config = dict(
    n_layer=13,
    d_model=224,
    n_experts=48,
    experts_per_token=4,
    d_expert=96,
    d_shared_expert=0,
    activation='swiglu',
    moe_layers=[1, 2, 3, 4, 5, 6, 7, 8, 9, 10, 11, 12],
    router_score='sigmoid',
    normalize_top_k=False,
    routed_scale=1.0,
    balance_loss=0.0185,
    balance_bias=False,
    init_std_router=0.0131,
    lr_router=0.000967,
    vocab_size=26014,
    norm='rmsnorm',
    norm_eps=1e-05,
    tie_embeddings=False,
    optimizer='muon_variant',
    lr=0.00155,
    beta1=0.95,
    batch_tokens=65536,
    seq_len=1024,
    train_tokens=253300000,
    steps=3866,
    dataset='wikipedia_en',
)
Below are experts of layer 10 (counted from 0) of a mixture-of-experts language model. Rows are named router (the router's row for the expert), down (a neuron's output weights, with its number) and show model dimensions 0-223. Each number is 500 + 50 x the weight over its row's rms, rounded and kept within 0 to 999. Numbers have three digits each.
After each expert's rows: a language model's description of what the expert responds to. This comes from a sample of Wikipedia text that the model never trained on.

# expert 1
router:479534498486487527549490526482551555526557474484508471520494556546518537447496529438491484553540534545456499564517523536463507463564535548598515464457531436530459482541436497551551534494467495569510489468560493530541465511541496469438445452563537510481580532467434532492545496479428408418450458416484490554567434472544541487388467511456362409519510452486427506602468424513556425548503556445527524508523496475526442499490438514454549588626565510504509467459632517474479467539513492488427567409546646403388487498610615537451513561487537482521476474554476562461567500498544496511458510543526560431544500521545602515465526560339482478482454455502473416426505431486409422461554
down8:525535530541595439473536503509438503498448501524540473472531548516469462519545451521500404530434529531456534497438469413544549533539475445452546558454526489500483500469436529513484416479519481446520594569467525501378490544544478488530544576559494456497448561415523490608392468527463456424621460513459550469517543399496466460520484476546509428560508485476492452473525491340534538515524550607498499477490465477430442531467423501536459459554412543400655680546465504446575555446540543456571552524468515553502439495525461550389480545512540472527525400531550466484438484511499479575540409520492459583440475528458452498466486531515546507493498491611426510552547513490504553561543
down9:509432456417517573505480461472464556494566459572505469513480523457439489513461451383453533478513450556602460455497490438574480562568461512583488469470481387517484487538447631603470464553506486516525448474477451505524468561509469562416549525557420459536529513477504437566567541494528413491564485394595483512549392444497483537478428542526476572531485557490436490561497534513486486483514400578535518423507458486518477561453504514566618396471528474384502484436435498495495541433600497514538403419509440526494477576556423540463516447483437511577550445475460491516615493398585493534568521432512489481555536528468493504435582499536547601539552526488543504510515457497533570561467
down10:540515531463491511504477367497487460429461449460512494494426504520567521554501459453522643484508505466458390517578484566503525584530426514594562482569555514489527395568425537530517534519535455575435444456554461523553503575535510454516382527499429575473498578533426512430541475443521492542459568500461497468487543517460550494479496545517530423458425528560519561462548425550525559549551514458611496535472585474432432514465521545428428561368550464548434542535529568517521526555490386453438423541506482463434603435564524584492569436457553476556418475466506462436462521519458448412573519458520515510476455535456547502516491464542578498501426557469426468481462492550492574491513
down11:524547594500514507512483547462668513463466561484475446512525440367439477478437422556541508512490500586521444508562409470498536508436480549592486472477543496501464490454505475555573437578450469535401480523509476495562403457471494524522470415461488539489450450568457482525426480557505467511475484473603436487466525517574540467493548542432506560568446499561549560548555550446401506553503473546491485452495508543475594555479510538403477461609580423534535491428524511471616519554428499611441460504499659539510621494530514385478554499562513521484455530511482540546535474542501454524387490571437561458531497525575547492494496497511483508483444406493575466475558524503532537475551
down12:455451458507550533500525433563508512556510519512403503611471520463560571455506542561463562532497511543483479484540440480557437469420580485506449488461572448514501552493537469509431434493458590492462519559383557554489466546548447495474514437490401498554502446522512467563513541536466579464507554442483472582511522599500454493517549519567464617505606567503581416610456514592600437457516514597537473547448457486587479547566527451522564575458497515578511552521449421391568535585600496507497515485416441464432554463497466507584500463408428509517599460522462424488524509479523429481489524514431543540496462455516409550490496489544504460495540446527483467547598540580562475498554
down13:560478412613480446543496435426488525440511418377457477531441480524543485481551464617479585548561535503525509374520393499509522508609490519457599484496468485570485545544442557566515454540567531485456503545485528517434514521504484545446421496487408495423508512500386522477521544494489607555504509471542475541437579542501516518459510552462595564561558516419529438469535445474500524432516552433482527522644527524424437567384513434470493529453505526377503578546459479468545494502575491528382517464505455561503540408492479578503538442432462518479532518528454514445483555426529515496470554463477505473472562432596550418488572498501503488535481480563473512522554508547512466601499
down14:448461556516466533532534499417501466470485539511494538521531487410536434520528566469533474410450459462574485543532456483487492525534438385514519534528538532436535531494476581548556479570521428491502553485367453523564499517501470453548506449522515484527475494479506417515451600503412485476437558582506541460510549524619487549503573528483542532599491525527480544529523533560586378558522444511468526410455548515481527530473450473500484495448471524491585481405431502506437483477597476475376538477554500476555407555491389435610527372512528455505518503562549529575395510453482544515522532550518517497481465469474397365525608501566445549469514490566571525531453536450607565571490
down15:448442499520425490548500507509490471567454510502622444452490490479434466463508507491501511495518414551438543628511399511556599528466565509514483495504500539543439457592623468526485498557537552536420556503480496523438461445482499503553598482500348506541606595524520522473520511551515471518501421550509548524556466494494473430518439526528492559443481438478371488398535427476386502479508481507541504494543460501477531458538491485475588495530510611594504472551449473486458461512606495465570522542472445421503477476510526507560475402528411513561503484457469514438563590435503487479424536559478526451477505490341468449544472483473489546533461519569517452515502453499417599450633
down16:516541506484474549509476509491465473451490400486539464474583459501521432576506449540438509414435549538547442544477437561430481508525561462490540514400540470432457488478492495480552509534593469442491526449456411526407499470518407501468509408542521495439520600581502471460510508466439499478463505682567554476557550449582546502511537485395527501527530586492505490524540527499546540542415457491451475588462568524506552499564568393558591578426399435491449619561499501522471564463475537511404511468565491579524491513552497444480464447557527570528586535557474532507497613478440526478470562507446508484474553492527522550386460467503577546562451460460471569446542545446504417515554
It responds to: Numbers, scores, dashes and header words inside tables and infobox lists, such as Score, Result, 2–0, MF, Votes.

# expert 24
router:479451591494516468514507478550547480471601489540440438530468449535594556437538504428498613539555520536637567515519459510513504498509493591552515550486484465588507521499464557497551570523451447527546528556531437475469472451500561462597458479519504428528505589548501405548574484479483432398543554435553357482594472573495483489391501527414479475535464483444427470486531436461516444535521552501497582468540517547505489499444560489546513575549568480433569486509470455443436497509582445481446538459523535455472476455544523581443472619435504543602552417610569596470496558536485496456419521465512484465498523555439626484451525547483446547503449459489485497492434500590477458502522
down3:505535427581472597457598502502518470578498547471384537475502513451542566487565543481508469539426509622498517500486496580500478568455533463514402529527515485449429555484549590462484587525525495528523463482489447502456503524461418483492505504438516502578475568502554540515463527574448383425496592312489447535454522570539609481488449502388498492501513560515552552508448483554526483496530567490457470482518501456623508475566522506538532427492552497518557565505519445560611527523515553488419415453581533593529411375426516544492505467517517533478515442476514451398536508545559460461502483434467548471557595500489495465442556512529528381501527502492476497530553492419496435558508
down4:464592482632547475466526483467501437519553437498512525539439509560502522473533469590538481493482449607504510480467490493431535466433478466448471477495465531547524474503485521507512504458523450452479586558540563471421504474464485544505488449430502502539395461564459561507460548453456498546427463565456482510443538501521542524440507497506489485587543514481431564529469523576482401603579469388517443471548458574484493466445465521446489487569512379498467491472531545575501576454548474577677522564581537484547569414680496541517498484502534527462551493415512483506504503445444603519555410414465491542449476474419437475466470458458458531408465500543463511543434499385500480559413
down5:519477497459530449491495513441548499494466589567538486494537555524492468523462430439472428529506477506478482470575470572494502531471539553542538398530462479505508482503527483472599422596482545494514502530432479581485536518539476460583527525537453457489438389542528395497441535482479566526507478458389496550480377534532525506428531503548510544511499522439484564531484551388402463555529496542527553471511508360580538448432440498518537429520463409410418494404465513441535443473535442481531483450578411488479451547600436554524431538492462516519518445471363478479541549570539421455517530515583563502532462398443396497410430432463459591469514590529489510410477469501550465500523
down6:487482445489602490477520513505454555523520535445577440551519492519380530435489535492511409502509510504664496480520411500531431547464598449371513447541509499537536445535461507510479511478546477544415545486471595470518538463444446449481536465592464514557497596548568425517508536453467489547451507523468477457559481552513423431445565450464502538469512381491456378476553517439351460491490416503526432492506458554520574504566611566583593471469467518525580535406546512429463490463442512531577496454480527421548487518515429448504502550602486507557541528518511477558522534436497449529480569459455560537451476444437524501496461461578492525528516500586578444568561513504457508438546
down7:451505395546509584444498589471513493489485520451497435462510424477491564457547458602482606471485581525522558495551606455406476526514594498468523579473541477591552505502491447536472525477546526460472510557557491442550497490460526506513483569483448437488446505526541576477464525499548470552551449475500458559584556499540477391528594445495483553412472554554462456460451463626545507452520493477526564468450443493509479424598509453506456567453578495544476424497505416602457443434536608553458371436480409492485572524462579585503434490438496552506431489490514487507543580476528513540535466479602523585494459501524505594516418566546567533419425544509553492441500487508468576471508
down8:520527500578522545469556504409487470409523546429550454539480526446534500472556487470498464463426506417515554608534474529535507385552554612409513442523472466542491465425510430574501529465503489583491547441599509461517495465492446564441558497499499593506537537499431485538554540526517490540485524629440625518550451484499520511476483468468425456507464569563554512418539541607500501471552459489451544464480547496616479553506592486510462439465454537555458643462512552477445500422584435579397547431525555473509546472567462465480562434528439547476500590428538435474490492488609473521439495553477629473510509496437514507514499537452574514517507491583522493494546474436486581515432
down9:515424481515533491438590419537505573541506500519413517537422545449485447464580599578457442484493531446537552534498423520377449542496532528356463415593475533467421530494444522502494505486499479540553530509535537445541451541392433505509517471482493442566612404494500567579438444600468489582451551521490442538498509589528533495543556529440560432504477473517458528539478475481469562522523577519579406596505539529549515546470488492498612437502464563488491500488474435601466486550528512490615532426597499558423448525464509497481433394579481533573465515556546542498457473490530551491548554543492490580553504443429508557526532471483512562481423506471507491573518500450483590474423
down10:546558439504460468427502454490500424418510550499524466525545519532474441485439493462408506478457517459516464492391481434535517498529511605535494531479385506539406448478441406512539510589462462486408547463484549492481515541533538404447543548448440473433526502491512443437520511478530477600522482618497419560541570589409438504529494429668590469432554497493498527441454553541526540447486429460456556471495414615554468513521445446510545434550559501425436441541499510534467582459542450473477544538449576536429483475504515486487506451512522453482520481561479423466494520503474461622475429496490489481441565526446588529485559468600529427567470422532479431551513411491458527553554
down11:534411496434431486534467515423480596474446544454504557511511457472411446644450464640511489547437488559632534594451499486519476560469483488514523477510490457554487461461519530531497496546631559452564497482428515479539508495508545534537524580467474475500544518448493456456506511447539577516505570531477468495499498534433526505542490406455493476514530471430548531496517566479472435464521499505485419421387489507517460489358481512494537453621466462553502451478563455564561497513453524398491497518500459441491290596513435418419440489497418520562556457484533452497585548466466451485441471519516455537450499389494428557500529496432504521470529521497533493506530542507435540598458
It responds to: Past participles and verbs that take an object or complement, such as known as, such as, used, released, and announced.

# expert 7
router:523558538519440430479508492560561587557486498527486464413524465511475474454522555508343557499576529450570519486459534536530518475546560579527547547466484501518475534556521532540477584582421491519557440504482575605526490458495539538563372496582530487512616541452468507474545548403483416388508516366554494555596498453527546527390489424486459426533546448459454510492485497514505497531544616455476591470479503505508456482456482527480541514521523482401441448499510463495431530569533546532498522492452581544450433540561505595533524568472536435540455530525534483499561481549507496430438513540555541537556499557417451574378557473485433464539444364563499483447488490540528484513548
down3:587478531476503508526459457531495447540444524495588547468448532559472500542492472487583491496498520497456450407536486514572463558533545547461546484479465503518553490440469409446463418465591474520472516518556489426462577490528511504451543518430520451433496536528518557446487454494533551523469428478501430417489460463462485465520553473505557415467491530571509561511526450538496303442518541516512542441439485555438466460501494531528463506439445492494501561404528505510361619515456494536578549529412465428507575492483694483555580486487524504526495531502437577584505481426583488456462525555452497557467541540485522425502587535411516553496479473508509508510571590535535353538389
down4:470417429470521512498533497535511492531458511482506439429555529505472471538419550499503476458553491454527514445485406599532432475523527507503490487592546515476525490536554413534557579558529423527544491396596529518542504472522431523474547453503521528469571433543585409504576524523508554568433537443519508571564561463502510482565433581595430478499484536466543525450537514500623777495529522464417480500529553501519525563527432546527412536509515427545429548485497531511534520518474423492446516435460529534470455522510514540519497528553491563561554510454437426524559462488505548474490521538572471415505507442414544477520517440579595533442527399468430480500477506528460441436569
down5:473487571609497498525570443528495421448458505497512536557421427559510483590536452623476630550496541470416551501513475501542445556453526563563494433516505473551554577403500470483400434535519586511564482460439487484486516585526517499521461451578461434596507562518527487451466499519451476543520518467495490501490541495577491567483381526464564516488504526560544530513440508558501448520372528551549534555405512489490538480456557422599443416487388477491544531522493523475540391508477530538545489585608485548487491467462550466485525461482543596455590443529501578470517502478416502545535393503417489599532493443533451547482511480517474456513503492370558513521513419441438523454543
down6:557366518609607535559508542440527542443524565507526474480542399387438509452520558449538506556452519441567497480542469588497510544499483456570487559550454517616500540429492472591413436465545554472558450504579547570561479452548494417520541543444447535488512455493571506517505388481498445539451532492513467446438507454518556469480457454440610546379520492483548474473535462469524598472537489548508390598427529451531428527555554484400501542549535548440491470536534496493486449536443533503598521448484475537428495543504421536482592506433569546427519557479513494496470459535524513589492523582463503533407497511494528485455466580536472471487477552528536397485470515381470478506466
down7:496517486546497432399506566471489498519447507429537441494537451467493463371491534492473511467507437556399283522532495580479492450467454524566563500442406479582435583454468522439439597471520512524508438455498537418546511506567532521494498510533396560467467524350547527484513455539405441474499517536527517517543508470433542513454485449457498552428471482450490500537475425418485463525529461421512532546557378457481443484543503558435531517574593395464600455460454444485560534571451515513561441459436500493515527567480578559469499508534407489519448462498499447496526470530525567434406512454520553510531444548520475565499514545467476398450520490506554486491424523570502448546533
down8:556504550501485535512476458517482578438478481535458521491527532482453504487499435521545438570504466539460529479435534496583587495488410453536512496513590456508584475410538544511592445437497512562476527449499571444455491516533549385444463487413582439520370442471423639501414592549478524484518445496480516442489441547622520506485492452444483444557449569478536583530445521509584506516540511533498498566559507500579428540514483455484478430537525478575512544454436503486536493427432574500547506444511584398530510563508621435376468434529506414552481547590503551470382400482606476543535492505438450503514461568426532471541548506448424481492494495507503485447522556511504528461463
down9:480464466506489460509484528553439454487509484565407411521487492465568605445500426471519444398559501519467487433541499478499518559508574572467549457564483459529518497615477504533527519505596592490417458511487549531480546480392522586494461522481370530518475538416542509453415497543541543508554474476453591565482510456545526536477537517515476558495494442508545488479501407464449433557481480455526533523487514549457557428496507567505489534510640398513528549525547439441558565476479462458548599483454507536460514468597503439463455542528402525476461457498617524522460450461539484399488487520441424489528423490586467470464565617476461478475508574506579502623497528345442524512557
down10:486454534476551420441555460450501504596495483516480469477569591454525480451431385472510492525499465451413493496471495519448381492513440500464533472481501466388475543494472480545473553480592457475471527531502516508544406568477518490464520448540485417539425549504485478583464559509462558459476503547390498455462500556470509439373461503478495545569585580446484533558483473511451610515524463543489587498443577387487389432497410528537487461451511520488451502364507481506483616524455529539575405402443449485513419482487462391546504503538534458394536446433530497535535473548501470520480540519523615488510493409509563519461445534458451559466517534516539553457516566407472562433545
down11:465510456452509451527482420541562567558577478512516498540555519579446557405526499525463493561451507465533515536452314480558483576485523526506458476465494543506613511499411501495611501504531510614383413574412521544439535583649466542590462437489490535431493532516456511575509572438552426538498506505471537431489507430510446539612469492446488577518518473468478529516499497467493525452523533500560440513494493509426453526660516516412498476461462509461521536439484529596460459513530493515427480498462440535469472490576419524586480454556520503593425536446592497467488554522481552483486531473579540523542521541511442535414444497538548415490593494547452540490510549494487455455467
It responds to: Line breaks ending table rows, list items or paragraphs, and section heading markers == and ===, plus prefixes like re, co, non, pre.

# expert 28
router:488577495567516482522584515471539515502581545540502425471506468565522515464560471563486508557476494440556567544529526549493498516529550538507451449485497438458446523543465511585562568473521487504538490483535509482556437405552466432454460507458513535509552498478452495471574545541501477491550485329517526557535468454464496481453480563447483468552549501405554456508446412491577415488517538422522536480466480468505452426471419554480623638543539552463475473519606383456468485535532529448461579449463504559392467458595537582496554475500646416510485526577520553558491461457495526484377451528609496475536547519543536506467496527451403473523379486549474495448529476522426414439544
down8:548487570528521457588519511486524555502514477536393564527450524503574549501517536457512464412494503506500444601439509429476527448411443502455550618472521547535433507495450459589544543494491474506509569481529416405560482537573521475449487534567511590500453396481504477564644477564565479531420563561412461607429458522604534492581492514513501505454520352501442530420495410470478572569540485492528439488522593521475502568498521511459537447422531497514577479499519536475591514473533489445522464467461516494518481461547400614431555417509580489460549475391483537504493590588455568462498484527517438483477357512451461523474523454531521472472490496485524547485442480511464491490482
down9:547484574442475447514499538620497577440542586479491529559522518504430527576483500407588496440473531507478533488461563533513499558487489535496421551502443550461511536450430513481499505515561458532495534479481467482559502621537532425514485484566459462452431430465437518494549510431528507453492393428530532497531509527489462485597461422506496513574443418606495481589497434515508526407575579482513494471491604535575482514470435530489397430509552494577509450405458430486522488525508466500533522589495528521502413558464567421480576507480516426525525440450526561386434511526544393499564541473492490576520486534521502537386544537617518658525481553447465562493605467490463500435499
down10:567487520486570465548516466470561454461457553525426457551552370530588484472579477497534526518480484470438460474477460551496413491475448446550416487367449537432486428576590465479523458523547491434508507505525511503469489543503510556428528497505517428465428499423480533498504512413477453456487488563451434394479597471560414524525498453532507594458508445516394529476573509637510520450508492529522424481478489555578453454498612527465487450459477435489517491443444545527443498563556546486484491483515535498553431536443464555462499560576471465485542477510462487487550518424518526677445434419500491466391531356439482479434500459532422353527480566506471533490488493504499453532476
down11:482486434445505429519369452507575452466563579473400529467527476491451550466517538540481507495548455511427511500557534554489478538528439556545487532520474479465545475464516537570440381486470490565380467449499540541516452424575586527590558467526499402482530530349444527452485436512399444516474509574513556525531516486512566458432480459458506428465440471465423538429445499500413555405514544417378511536432513485482493512493504425517481507484500484368470520426433471537529548525479496498521534551479457504487450517443573471587419457516517436479364566461519472435382522486557493456623539501505501458545488524531518467551555485483511434429423494462476502575542451520569555492536
down12:501591502471489510503457606407472483523461517460647516613451421488495478534482464391497496477528435473512482411485423520380413474484482513542589484557481454537470494523512507418477534449480509476537529432446488494528505530523575496486529472558478475521522474489529541528485519496460464407518561611555423444568548519383549556501462501476469476520551364423492452559523418554458508478563456503422459520516515509466508464498445482550530450499498548572567457549500492534482537567571513508508444501591433461465552511406365441527464582550534460548383462576483602568529547556469531460495460458434517537476445408473571522562617474541469537487512506429500433572480565504448521533488
down13:473555531446548503531454434569569431468493483424448541541447465449517521494537513417493427453541502514481446431580474580560588515504546504468432488548522495543443483441521462528441461433426440482600458432516613521572507527403426529501489490527463534533472416489546507534522555381595529589546520547462484527462442545465483481548533459483526479447553501452548515476578498498598649606477448463432522513511486568528589481449559409491471481486536536612526423484539567494442495432576578460436489474495453487522511523512487454547486475470560533579443497529456441536392579584478529543448579501501504526443482565491489374490517501406552474510595433560519530541540470474494554442463
down14:543514556459595466536541561466474533573524421540503539498480553559489472505508591541451480499472506587496482500559525485489498562499460442539498444565449528515483426533454596459341523485538476575494551553504600431468435448477485550619525435479525448444591599482510546475534569455500508398433512599493536484545457482510470512535543528548439485531474557515532525541439510551584632537457539481533451544456476448563462565468549563464424430506550493577556497561494515480595485484464516501482521439543507528571427439546353474489483535436593475480508503584456471481514568474504554575438535538493462427449496440528525571468529445465448401536519465543371485519495480459401513551557
down15:385582487464446530596540555591545455506488500380488453395483504504474482473464491468450357466526554561465427385546480567449432457431473585511599397551558479557410527488430526488454557519497484495533534559503529532414452545511475462541446461499558420474526451497465457466587482543452560421500456503526435474501520529544490513473462537466450528459591505450387601575445471549530630512468503431504565594447508477441477482523452495460450487485486568433467515524472572462465470487473491526593518454487494511464554515550519471535476499439444531464520463501520465529460521574547519542541494533530487419592491490468597461512425542517610485542558532468433450511551509437478617442538
down16:528463548507538442452448542564568504445448437584489483543539542448467555498481569420544511508469555430477468598524406474550502500436468547609528516511439485527416543484405500512533436540506479413493494449478550574476619475519452571537454530554602485438483525440575499416429471420420510522561451498519542507365534518528494553472507485531459483490479423492620484464506515524534530488512533476562469473494496417493589486551527505477515428522499604552488439447538517532531449520498519569409531532545551460535529620500601482493544481473444530473435481437518496552511556433519570455443497419428547561528503515565524498515450525541534471521530418542550521522474464593662554637507
It responds to: Digits, decimal parts, percent signs, and unit abbreviations in measurements and statistics, such as km, ft, %, 000, and /.

# expert 17
router:520537433501474442531531524515583467509516472527469398516452472508544533473576485474413551534565503526591517560550426566486597451492485464555485464526546457505504534548401486546540562535484484493593439456567499490541473453507533525472453436613530443487597526527498466493544533460469455434581510389529431508535488503545437510416460546468419457519452538435508473536471466435553466531496511476437524488558486593549487515477522463446505593569518489395469461544555458444457547527591482519377583505500561564436466473576597541557513430498574598522554477576472551499469513513549505481446484501601429475520434541529564509518506541385407537495423424538490452422440434501360447479502
down3:469563460508455454602495542555465502396484395534528520531474457483487511421458465438599513548413590544462514473502507558580583513501461509501505456614532473447488567520487553481457481504578491542482529530511512498527459532468519506499521396589453534349527442461499492551574469527403450542604483530522545488485482595554455532602496591562439521455479531568506468518482486484553584477442506431499483526410546408471444573469496449542539500503536482485515534434579470563504488540563514514460504464471443453480535576419389517507420526508461416488528404506498461500549552390486485550527491496567436442461455507545485578573536535426471405488484463572387445520480531441492563507603
down4:451448457536498592524504465506508491457512532441534494540541463535447505499506523493567596531505516509493484396433507489436438498571491569497374530474487545510467474659601413495575497492473475524457547470485469490566564527462477472502537497541482496528367481481502446458483411558579547489449470504483504475612468416488496463564476486490511483510519464412440454501537497519461510505542494419466491385512529488503483447546568526486540406451608488397538637485449408482450547527446555467482595516553486539409568489556515507501542477514555474553500511589561500597437416528406558477511425451513522640456417490473545534556555578528449462439480498432445495500545408478499525566540
down5:466499516377472572501555547453563540481481524495442486515535505429571509508574461491551475499553503535493455410467516472486449425580490433564473529476452451471513478537542514504519438415542522473535571526470571584510435478551470505522568445536630515460515379473517539577464500433519496470505503443495510482528469492481547485438535517552446513405542458524569475600591632608540484554484396473524479422510533527577521436558483464515499494482493465369429490415500450420390513549500527431499430529535399407461493509549496504447382464508460470497458464522406515494518422507488502533460346524497475619522483469504515458585513471475551458551502483509488510492608423515473571519451
down6:588505383491528453434558488505518487432539520484477487467644477459425475511454500500451523432576522462473439607614459545449488471445500547424497542556421456471471512401564502410484497520503407455524460483524468406528451453475495545484450551478489526460422626495446424426522468536445509449451533571434488473429493481436472507453489516445453470497513462443462509436498546459393422527543425521497477537455496520517528447456466510463547521518458438465490454550528478530525582541579468538449508443507470512626490600458466476452527428587537479417466498562564542508581566478343469527531562561562489390442532497522505537434466437465378467520474517522574435502480515525509506473524
down7:510586459428527488453519508608500558496514395544478576505510482552463529485542544501455524545545550529446494540539544578438485565508475425531454511441603523504546511491485529526443470528414514541548592523466429515489485497449515510525498499528427505454492446554483441514487459557542534502526613359538368400611519588528596505533466505458542502473486566437458444495472470490412487542465498506445500453507539511466552471452511507433525452497423571547605511424431499566525590525518545546432546544598463569452524469559693460531516554462479450515548411478482504529541533499522514444492567592507557462491538453410456477455518472435499520432590528525565545434517518491461504528603
down8:501503536450440499421488529411521489577539415603500472421477439470496547507511632632448456593521456459494396536459506491412544480516437394463571537571515559517462558421469610563465485589449495465418531659468484456522507415571416494573489485536529525567534498493528524593443546478581507493542469544513519516545424453487514497562442466408515547469459448509537539495556438536487624543478452544511490467460487514467542549448431492564520395519479463443513534469480502474495557501443504499463522492616553419542504461441488447477508482529531475513513494565509467406482539554498483563546574520504462443521544577521439589478409564490501555588481475520502438551476463493548544525529
down9:481528433498533537536580526500422507516580600522519483434336558523449456553517484573460426517450511507479471419521506529514474555515423452476548555527469535448464474545473508550483552535517504508495479542505512538507530524478471310536483462505407431449483496530503446525464501459598366501542540482484437520565433516475493524404523510447532546501530466437417548503517520568467265502513531420547500473442441509543400465551547551571476458492482461514586526525474544512478538554494550563522627585509458489455613543453488607577548533541471451501418521509516514497530530497578534471547513510474531538500539510514505526468558503471406480438573447466487564458510584496480491530508
down10:460578492513403489530478559565516570449510487552538538510523610503543563446485551525437464507524564483462531491477512428541401500405485528497461431458400483550514576492432453511513507465516547483543539453481472594531524566498429459457475532492562416446499459471447489444468474499591494532477490449579472517535561464438591517456493475466503528550568499501429519426481463467573525510469509538482462522559585566515523525468478473484566477409539366502386488528543550471577467520475573474491577449583446448483470460478580361492527450487415635521488470531511520565567546386431440522522458461471594491495462435502368463615520535486546495422443450439490429482509490459477521582455
down11:500534572583475540524511514488484443528421506529542542500663556518476488495632513588503487503472540544519550533487455445506547570539354516493584474511456429426495575416498564464511547411374518522501470540480644431529537463575578404582494537501425492451576493516569545508494411443563560482544516466479483616488513495421442583495555499551506433565484459455479518564577490546458525532572557455545550457501474420403634507505559488460462548598429457511553486506522500561492488576550472495480495496548452501501454513491529478546510545529530490544536518459526482475492466490609496425417508422446496499600539491530450451449544471480515516529539483500485488511466568463528439448457
It responds to: Mid-sentence words after a verb or article, especially quantity and degree words like more, much, less, well, and nouns like members, system.

# expert 23
router:530574517491429459541532438520558552483633474513485452517461506591505521438524572475455507582499544491506556502533545574458542480509552538538459500502507479511466526549441572514496525509443431538484487483567479569539462467520474476497440429544517490499561612505490539513502447470504482405556494457503503572595452432510638519372507595375356445569560482479486455574499443445577401514566567430563539475513531501572520426432451477556573566522533511446530564487554462467456535547568522485462570484511543565482512547644537512471503563461555395538482462554551572526581473474477489460431477595563463487555500547477529554467566486444445500552452496543468480475510460484422455473560
down0:496580480513544509495478547524466493487451501520433564503492416520514553550485471514502549516608523515517439397544483423573473531490499529482535451506509548508533436589430604507540403546525492490531560533451439505460568524501566509507453497454411577450526468506566526499425587471462416503513473522587573511489470468617537455469478549549553449487414385533373520451436563470524345506566508576555504498497560454555566523509486506546544296601472541457502494521538401509460488474509450469425547518509466506575533510467542500410485506504488530438537489442445492502469495516558481511533602432480497471502600455587480520559495472462495559527493499599448414471474439549543551461522
down1:492475461488468479495472457505488555535456527574522436420476523522543504463490477549537428474542467547554467381542446518447574472510580520552533506514558454429554525558534536386532542376518465543476522402461439517419519496528499463486483510507429610482449471443486537477511428503626450542443512481480576582566425514562518515488500490495527536494594437567433481477481573555466541440505475445458552503532472524505460469485427528443459534499481474451469500530556524589486504473576465480492461441459410454528636549492489527512501484448478493494599425512432563474491507487580564463422591409661502408452510394585574540490525528517465553539473503484484455527508419435609572409493
down2:534509502486517442487458490519465443472614530491459454505520441381509556493444458482494428482542538541487480517439484468530534453532521491373472537536482608485413450527502515495503517568497474551516440467500477567440503524527469493499525474485483424516593508528494445448485546485473509582488462621494568478533549399468499372484482517478471611626516555566557576549471526539434523518488557458478476449537533427488470449562476462489490420553586446547443452466544522469504576498448457537548617602473626468416511627525467505486521452453568591560391570434487544464503573523563389571431532508496484508496496475575468449479551582548477474616510469464509556532561548525512526477484
down3:501507502504471507481550441482493391589428455524516539471476571528419551512499520452554486496506574593508450473512582535480482487467641502551554455522437472492461515517558469447593516507485476514446521500495454415463507440517499511575506389509508419506454502525464467567531435448486472460521470486486490499541403461453536492512523516507519437460527476565435573503533533441493392444538505327519508507508582536482454465487472540476503558462559499540501445427513498450543529501532545418494414654518538453472570471382497590501494536487466379500445490444370513545577479528466475507488455454472549481386433451552487514599475506470514393548350471539493559481528489457573445541431
down4:526474459594519533445467427477527367510431479495413618478449431514398429512592534492516508568526482519510497396465514525419471554446479522507538551466458530505474509558474484483522541411528595479441509421524558588438585514477448457510538407548489537506459416550477523552504530473566578475538479470479485479495557553422550464446424490471541537513564489416616582557510423489586511471452536508404592440429533462550529391500518528494424493471421495474501554499544529431590487506495501443470449498532541544485547483471518472541511511634482419434411433453489513520531553463615629485475432525520482474510629557479514548528468455518512467464496521480463470494503508422470440510488
down5:499581484520516501584501417429487379534515504630475636517462510583527543407436447465528466461426495480603523534553531477501491418529560532576416412494443448431497412452557528553524598486475470435534424524439490499452451485449507467501471472578495547486544553485546503454468523548542530575458505507445560473452445533463464625456460538554518542454458579489481579545420506506551532478485502396473570532535492455544439494566498549473507440544515538433405558408555527499455423534494513483516566531497505476475617532447552493468531481484485570603467480452581531536495567572471546396503442516494481491420395487516454557462494561549464537514478554560448479502543451546428453518450
down6:386450486496523475520398538470536505531539514522547482508461597555521526477494460491462584416494502544595515447481444501542436541439488558565540548492498459444482463484522412587581450450499407501523530473528548494536431552478406587429450505482447448475530549461568428485563563465428573482525432613555516558464546467467388467620501489557525521552447453419491487439414547557563517428575455540466550586487611613459501491472483545484374511430504527572554547465530617535536556460502488467471464579433531509552569481551447482527471505472532502542472449463474539485490511534543525460525438443442422465480463433484611531442463485460533540548459565522483544481532551503471534533577
down7:421584510572506565488504478472515504484506574430494573535524540405544537499512450520480532616447496506448476556438436385503516536469526505522589527530494484521571466480406486551501426510471518531514520458520457547469542492516582499503530541456495582483553588480460523552528491544600558519508500467530473488483467554556526543459455523528472487478520551497583501508510561439513440395571424435594436473448521423518611554498470479504552515573564518538549588575444503532510477523598430386504494509466521516459570523470434541493474513469503505379544428554556504603474359579478501530595559552590504390569359490435470482496475519463519480522484413553454485470565450456504453483585
down8:463457560518511447412467493481430481456491573569558475453523485513548551548509477475513574471507545467425630503527386460500509565509507411422496522405443495503437491389388507512448520606436441509532429513444540520459572494480531510456430436534529538544508472518498625489363503485451465612453541462460557542489471514543508551508544420506500524518525527451546482514493564513495517497598532526501573551467541475451462462446500466545469526604476473414445566500464525525551501493493442491518513467486575549576457583602476567482427477517550595514498632380546503564522516452448457388475470540504563425598538518489567517441530519533435539510449506458451520489462528571527471416523
It responds to: The verbs is, was, were, are, has, had and sentence-final periods, plus digits and score dashes in statistics and tables.